Experts of a small language model: 14 layers, 5942 steps.
Below are experts of layer 3 (counted from 0) of a mixture-of-experts language model. Rows are named router (the router's row for the expert), gate (a neuron's input weights, with its number), up (a neuron's input weights, with its number) and show model dimensions 96-143. Each number is 128 + 32 x the weight over its row's rms, rounded and kept within 0 to 255. Numbers have three digits each.
After each expert's rows: a language model's description of what the expert responds to. This comes from a sample of Wikipedia text that the model never trained on.

# expert 9
router:134136116164196066159180131118143157072080113177080112057157187107181169150124086125082154130099155143149034135020177084131154152079129144113131
gate0:141159158167112150122126108132106189086119121174097080145148145172131124114107182118198102154146170089180119177128135092162131153100179132163164
up0:148147156169159127082088150098122096180104145185110069102150083087083164153078119177136107107141131147075129162105070114103115146107188163068197
gate1:107106134041166147070118136138147098147109086069107126140143190139091149149082099186126169167178103068052171130137101060121146125166152155134148
up1:130106070166093123157119146041164174193130079196138092095136165130099139146124101115136068094185148141129172153152133083160155147122163128172143
Past participles and nouns after was/is/a describing construction or use, e.g. built, founded, converted, buried, repaired, lecture hall.

# expert 14
router:155098143115135176096123132159100172135057160119141119127104142105090138117149076123142130070113104163127170110177064133178133070180120192132168
gate0:165118102138174115125133148119148155153092117104162153177152182062110156066147143113101129091107182182149107124102129114140104152166143165147105
up0:144119156161161118146040099081151127120152128089162131108148147113095102101111114094110126102087099157118134101168144087053168126100131115116076
gate1:169091122132117139151135084123165143119085070065177150102130145149048081065076179132111123097142141157104043077120164133117176145154155120160141
up1:147074078174190121149124107153116140097067135167189140115089145132109098148188111104111126112091073112137100163116149131148139085152110122120136
Bare space token before years and counts after prepositions, commas or table bars, as in "in 1997", "of 105", "| 1976".

# expert 60
router:180128082150137177148079105034198151093124164127124154126108147144094086137048133123105117174075154080101163103113179166115080142126100093129108
gate0:140126157150113176130182141154158123152168150120142155116160109123091175152146180132150105163075108156144124134117090125114054125172097155147152
up0:154134161118121107149156106135115147104145025134150213092123133171138120176099110196068128126094105131150085129172150139161122075079096115097122
gate1:145131105121125135136091149169194137157191154126146068149167117079081112094082114116181149097111075100100212140112117093119062089095070181129168
up1:150130207152114141134134128126098142118159178111138137139130122093149159147122114123118116155115124104212098090096147141182127172104159133162189
The preposition from after prevent or bar, plus to, away and until, and place-name endings such as -field, -ford, -ster.

# expert 46
router:180144140196180164081131107156153140104104105201182145132148086117107148097103069150104168125103173138125134176067133106125100122161202163143143
gate0:141142120112103094075118175130134151170106143098131162157076105158148149097135120133150162104122084163074125152089138130109095163138109175162121
up0:131110086162073147145121101089142127114101114118134155100133122134122159123091141174108138139137150113089085189125109113149104101109105171123141
gate1:107145114083123182092100150103161123191132086147098126101105183172120077117106199106107097064143161109111101152168092111111115142114140158133095
up1:158160140136179128125111133097122160174159160098119112086179153076121146156098116119146145111176074110124093151120125155138083070127081172111086
Plural or category nouns ending a phrase, mostly music terms such as songs, vocals, drums, guitar, melodies, and general nouns like products, systems.

# expert 55
router:110169133094084126101132122141175089169098122099098163130147176088155134151101165075115117099135157077088088150186166158108136164078148117119140
gate0:134170190078144108120127117167127101113090104146111088123110151173158113110155137113120079150202092128076164097164104142088154090166106166114153
up0:151127108157178109190178143198118059116100123105102101090129160119119142159110164112140106163179110129087105127223031102115124094139156114121109
gate1:103156134131119109088138119088153132122157089139161127112146153186106152156153100180131124212111099128160144073151172113123099103132077146106044
up1:147118139145194092113110086048102116107098129143122179186130110120194128195110109156148173141103138119135137108127065150101128111102163147153152
Surnames and given names in person names, and place words like Hill, Peak, Castle, Wood, such as Jones, Bob, Miller, Spike Milligan.

# expert 2
router:104141147140129163082095071111155132127137124095136105139120103084125077185136128126068107137222162192148131089179113089095138145126150074100209
gate0:075099145137112110095123105130161157114116154103128060078143150163137115146088124161141040113154157164087101147153166123100154114123163124186147
up0:090163196119141038124089109090093160117071159130060115156149096138143080164126177101193123176092096172141052183104161119163159136133084143175132
gate1:107195113147117118194081082080086102122170141133162087108144101118157108153109097140172136080151181168183102198110124161157117170177141134152151
up1:241111115127074164102206152094106119092141153125136090149094148122078140115169142143112118115102113156102139157115128130126157126130150101139133
Bare space token before a day or year number after a month name, as in "November 6" or "January 2026", plus coordinates.

# expert 50
router:064142120167192107099099168102087130126142128080159084145136131194152126148143141092087111187180120107101129084162122173141179110121143099101156
gate0:064128107176190154149107103099086145068082062131128097094126095143193131111115181180170130122153164171085108131162139070128104086137135118091103
up0:120157108131090066165089101090119109157079108166074097115170118068115108167074132063086131149154144128123094096181073180086124127136066157135170
gate1:127160167117167139104151127084057098140135122147119100130119142065152156128049152187148185123096126119183126139104086102152122094095150106106116
up1:127143125142129113175180168108097120116126087192116109106119148069179168142109098151112178153165187150135153121072115087173131080084107118084192
Lowercase or capital first pieces of species epithets, surnames and foreign words after initials, like C. n. amargosae, P. vallicola, Levy.

# expert 62
router:087101117159134153069188146150124135124102194104120088125122142127101112079135112185135129088114155141094157180093111095137170087106118138098145
gate0:145139137148115123081123076149070101119126087136133159103137094071120177123100169128140144085201129136109104142079074116095168149055086102144123
up0:114088134117150104061128136083116133111080080169117163095118125149112184107121125125092131121138139121140144115142154165136215158078126087154183
gate1:100153079049088129076136121137112102169104108166125061109130168069136079116150105142100152100101165157106123170085187184132107093064139151138150
up1:089099161143119164150113164115166110168094104075065125140173096164147112121166092146133111132099098071115070167146204088189127101104147121114153
Hyphen bullets and table bars beginning a new line in lists of people, filmographies, infoboxes, as in "- Thomas Nagel" or "- Status".

# expert 52
router:192065152125090168162112158161143140054085099140207107153120111158170119092170149155139120088090106215097115147144093181084110122161067121150166
gate0:114109170152142113107077143127169138128155145090145122145188117175119168074106133171105134157137126158108146143146113178191123102148106120160173
up0:195109132159140168212137139095121061102182120138135149113125115126105134072101139181164087079092139154154121104161111116136161119094149204146117
gate1:159121060116132136153137133132049153059119131197076116105109153114097163116133023142122115130078173132114110212135132123178131154132141195168174
up1:145128132127109157169121145115132057163098079183100122151150151142083159085143092172136141143170092104109153073077149095090137126114182163125109
The words of and the inside noun phrases, as in "rest of", "total area of", "Secretary of State", "consisted of the".

# expert 57
router:149110090142157145147099144140199129147094146083118132124136063149092105090141166154166046130124179162146162104133134076147140192134099113080103
gate0:106097134129155160132159148191134144096104153117133153152096116156153132119161175171171164118132085117107158125134139093126150144131085086119133
up0:116104104145142147112155150165201099123133112155070126087117160076082140111087164149180138126137122129121122156207076127154174109059079115169128
gate1:126171085122122157106122140084190127179121137140172088075172162108108105076122147117134135116094136096076147137139134042111096154117155113110178
up1:113123148091146086128153079157107144149127123055104115137177191178168141134132117111133136174106140129139087183039146127124121116119122104146116
Opening parentheses, brackets and quote marks, often in tables or after names, e.g. (born 1957), (2010), (5), "Orbital Highway".

# expert 59
router:170130118190134142114121140138229097094132094120114121098163049127137107173116110101109109145138105137078149131121167153181155083133083167114165
gate0:151178112094152114165086116135135128138110131127152123074144081149174159107142153159122127175178117099087188155063156146125206111118088136095128
up0:123172137127114121126132113130142118093156180119135124110130139131145143119142172145111154109141116105131162103112111098100101121156116070135152
gate1:113176058130120099125172139114200108137127136105128136155184135066096099151128142112093086093125140099174126139155107118087080105072142110107156
up1:170167108186134101094140088109093135164122067120131120111083116091142135160100116128159136082135195119095103124141132132173107152113161077057176
Word-piece fragments inside proper names and technical words, such as ent in Glentoran, oc in extraocular, ph, ch, co, tick.

# expert 20
router:155105132134165153173114134083153107150119135172077153144134103104102121105147152115079094134164114091248055090110129108094126116126126137140126
gate0:151105166137109116150116092135154157094124131095158136177127125134100104077161167129143133158129136130145167135174109115084176130142110100183088
up0:159119144127141112145115148102168093128155143098064186064110120211163187140161141135155160051104113099164141122096093113131102179074076215153103
gate1:093143186118136167093127116131135166123130123133114113154196053112112113142108103123157151156162160125114081112134112186072152152091157095084135
up1:133137136188171134118149110122097117131070102173132162128149092084111092091083092110100151155128107174074121087108127177137149119118090126084126
The words the, his, her, their, its, and possessive 's after names, as in "Nair's son" and "the first mosque".

# expert 18
router:155164108193165129128171098141065138125174150143192112137144148139135103144125185126078129059089119118171182184088147102108104123146101126141135
gate0:135096065101149188075108113085137132134152191116162110225187081095109142140087148116091148105071108121136079104121125111075155111092082063165111
up0:174188097135165091122160111089116094084150126139114131089072113125142192132182135128130186140164137174119079078113172105134124210098122090141125
gate1:125188142179100139116160113101116086136139141097171104159225133140117096173075163133163090147108150125118110188100110132134112113139086178089145
up1:077091135166185139204162200172094121119163121155146157129192065135090094146065118132150113095142135189181114142090186153208133143149192092113139
Common abstract or role nouns right after the, a or his in prose, such as term, role, order, suggestion, life.

# expert 37
router:108112084184145174116157109144132130116132078165163144104147096109091182110165126167134163121054098151122135093142080147144136140099169129132155
gate0:143150168150065177090149098092113098121107153118118109182155109123065147131163155061091078137089100124130109164126133138191141144181115136144130
up0:140140124096158120124103087064157164110117135124133115085164112147150131095101176119098118084154131115128139103095155172107075133106128212115106
gate1:141111151143129135137125097116109126114105136108195128133110081051127144149099101130078143147080158153105106155135145120133138114125089172114092
up1:159075155135170148081113110135156114163099091105143151170182095067194158141126108147045147158129149077153173146136119131127162170124127168165080
Quantifiers and degree words in general prose, often after in or on, such as many, both, some, most, between, among, than, well.

# expert 17
router:045100199122125155167148072114164171140148160129097164128119153116171116132140152174106111130137183125085132122168077120078096152133109164147070
gate0:149112181122167127124129086098155131144149134116146097156222151152153143198114145109135068176118080149139112131133125069083162131134111116164125
up0:099108116097108106161090116172128174133088155061127134135172118129135136115140107153104116158119115165107100125159117133133151170070133138126189
gate1:043134138144114149188157152054183151123133132132108125127125097090161101074089121113119177194124180144093104136147154086163134103219125094107173
up1:075156143176122164082137105158168149151172162114129119107155129150063126149094167102112098075124184080129091079108127171128080167102079070101106
Past-tense verbs and verb suffixes after was, also, he, such as said, published, stated, written, -ed, -ated, -ize, plus of.

# expert 3
router:089107128079092146131113155115096118116155117132109163092126147157106050175107112152120111143079127100153141114141126143141093114111192107107102
gate0:134046177148055139186074104098163071127164083121109129054139122130123130089138124153190141152101177155090088096159154095143203087161141123099111
up0:126090115101185115108149147145169143140127123108125104178106111074140116106125092098088136131172057129118140127129046105117066133115177096132134
gate1:105108185116130091079087108113133131153157151098189176132140135099165126130100089100101116108150098113184178030134142122133090162156152198067142
up1:120148160106149108113069160208142116103089098149132064163117088168114206072123154136186169102089130083111138102132130110081141105128141083083147
Middle and final subword pieces inside foreign names and surnames, often consonant clusters like -er, -ki, -ov, e.g. Zaun-er, Wie-b-king.

# expert 7
router:155160120130115190146112098178121108150108144140132132109140098115113095156104137110130142091167169091081108109147138152162122127151165131138098
gate0:090141091121089181164114094115142096130177138072103104109076145103101117119137171114101165125153140081141103182122184097079202053135181171156056
up0:094168095064171151109161200134137159117203141123156090087093191136111092177081164137148114137124130166068149116089155143096177102134133085118146
gate1:137143120168166200098085104100149092056090142139094124210170134137200132158136158153074157090119142133151098124156112130169110164108132167115172
up1:135128148154138092111112101159120116160166074087099013140106079110099081124094102134116098122179132108141096049165148115152154099137078066102069
Career verbs and place names in sports and political biographies, such as was, became, began, returned, England, plus section headings "Career statistics" and "See also".

# expert 10
router:106114129119104118104134107099156195159121140161110180080126093136149128145128180155136137075113124056152145164095098175094163143127121161138146
gate0:089119102101097126162141078090083130120107133165155107086131109045119131081107116132144129125119170120118127067136170144123164111114115160139123
up0:075138139026089138105152174133143129119170099136110136098148089058148152103141098182136104128129127059070101131067183145123119124119128139131120
gate1:162153124142141159140146115111160091110067095192150142110135096106128160163158141150119116100089119104122149098120090115146131085096100190191163
up1:054144186055118159110166142135142179069090135139167182133091135090096081134123127170143163165116142126104149119160126121157088080156158097123127
The articles a and an and infinitive to, including "up to" and "had to", plus verbs just after to such as make, build, prevent.

# expert 24
router:123072150124154124185161107106160086109087115140130100172138172152101153115138191154057157157150129169091115150227106137135136116084121053147115
gate0:137140177131103155111142134133112130124071136123094089091110080084082124086166172177157181183075094141037208129167108097068118101136070074136107
up0:150118107117088123135148094116180107155103085113122168082126171194149125096163130143190065122118130055105105130136148128196122159099182167136143
gate1:092159145091097124099086115139146132160136062111120103154180204128106070155140132139120112181121190156138131130115118108103129130072099081144143
up1:156128100101149145149106106124189073104116078137134097120133152135061162173177175136136114119182134171177167122138133156147211109092140127091173
English first names and month names starting a personal name or date, often after St., Sir or Emperor, such as John, Michael, Thomas.

# expert 28
router:109077113102102157136142162142137148194120109154142179166104121131133102132104112094118106165127166146100163115119123163095134146154134131100141
gate0:075059124104131131066108142067151104069096159180150115090119151112158122103172136118130148128132096109161166105079132127119133133095164149111119
up0:167141099101111105147146101155158160132075105180143118095175165128161151165080105106080088143090169114153080099110116147152137171081139157114095
gate1:125116106115094078116164091122104124131099103111197130127141081171109136130128146133068108087169177135115092137143180131103152132120080130118121
up1:121172153137089107130104157170110129039103117081125154165136143080153152129111140134158126116152123129169138119140195137149122115146160100067116
The period after a middle initial or title in personal names (John R. Smith, Dr. Kazimirs), plus assorted the, and, early, Later.

# expert 8
router:118113152111101091161108132128139179159103142073170157148124084090106168102168089143097100114141112127089133112152142152135100115110131096090176
gate0:104106136130198090109132074097125140131099182131102092090099086061163125097128089129103106180151118117081174101145136091130111170101139150094165
up0:127139097111115144145168181132113126157138124180144152135127161108076191140140170163190120164174087164121147158092126088110122090114140100128142
gate1:141156146086103085158122158079126119135127117141167138177121162138129114123100159167085175079090203153116104119144116126147117066089093193080171
up1:139155127142155158103121121108063166168080158099120137182047150121114158090135078072169129147133166104112106162134112100173086143095150111097157
Single capital letters or short capitalized pieces starting names and codes, as in B-team, U20, A.J., and ahar al-Sham.

# expert 56
router:129080079086111104174141160119102115127129195090110169171131126131159089134178166106175102086118105093144127163081146155172125116136119138124160
gate0:088166109162199148173101131148068102152173161202124123121138127139164137131116093132150121120099160063139117101100122116097114150091141175122147
up0:157074178097197135164097134139153150123118190187087159111090153117136136122141141091134156082114118130179156109072115104133071134126123128132150
gate1:184115073107124056044114136138091095109131118133156190126098168157196112112150141173084134112098083176154073104070076128157113151126158179109155
up1:167153097107041126110145095142117083166100112116088193134199148157155078142150193161100119151065120089152080162147129166127113147113093098085138
Colons, dashes and hyphens between dates or times, like 2:00 and "1888 – 1970", plus place words York, City, County, House.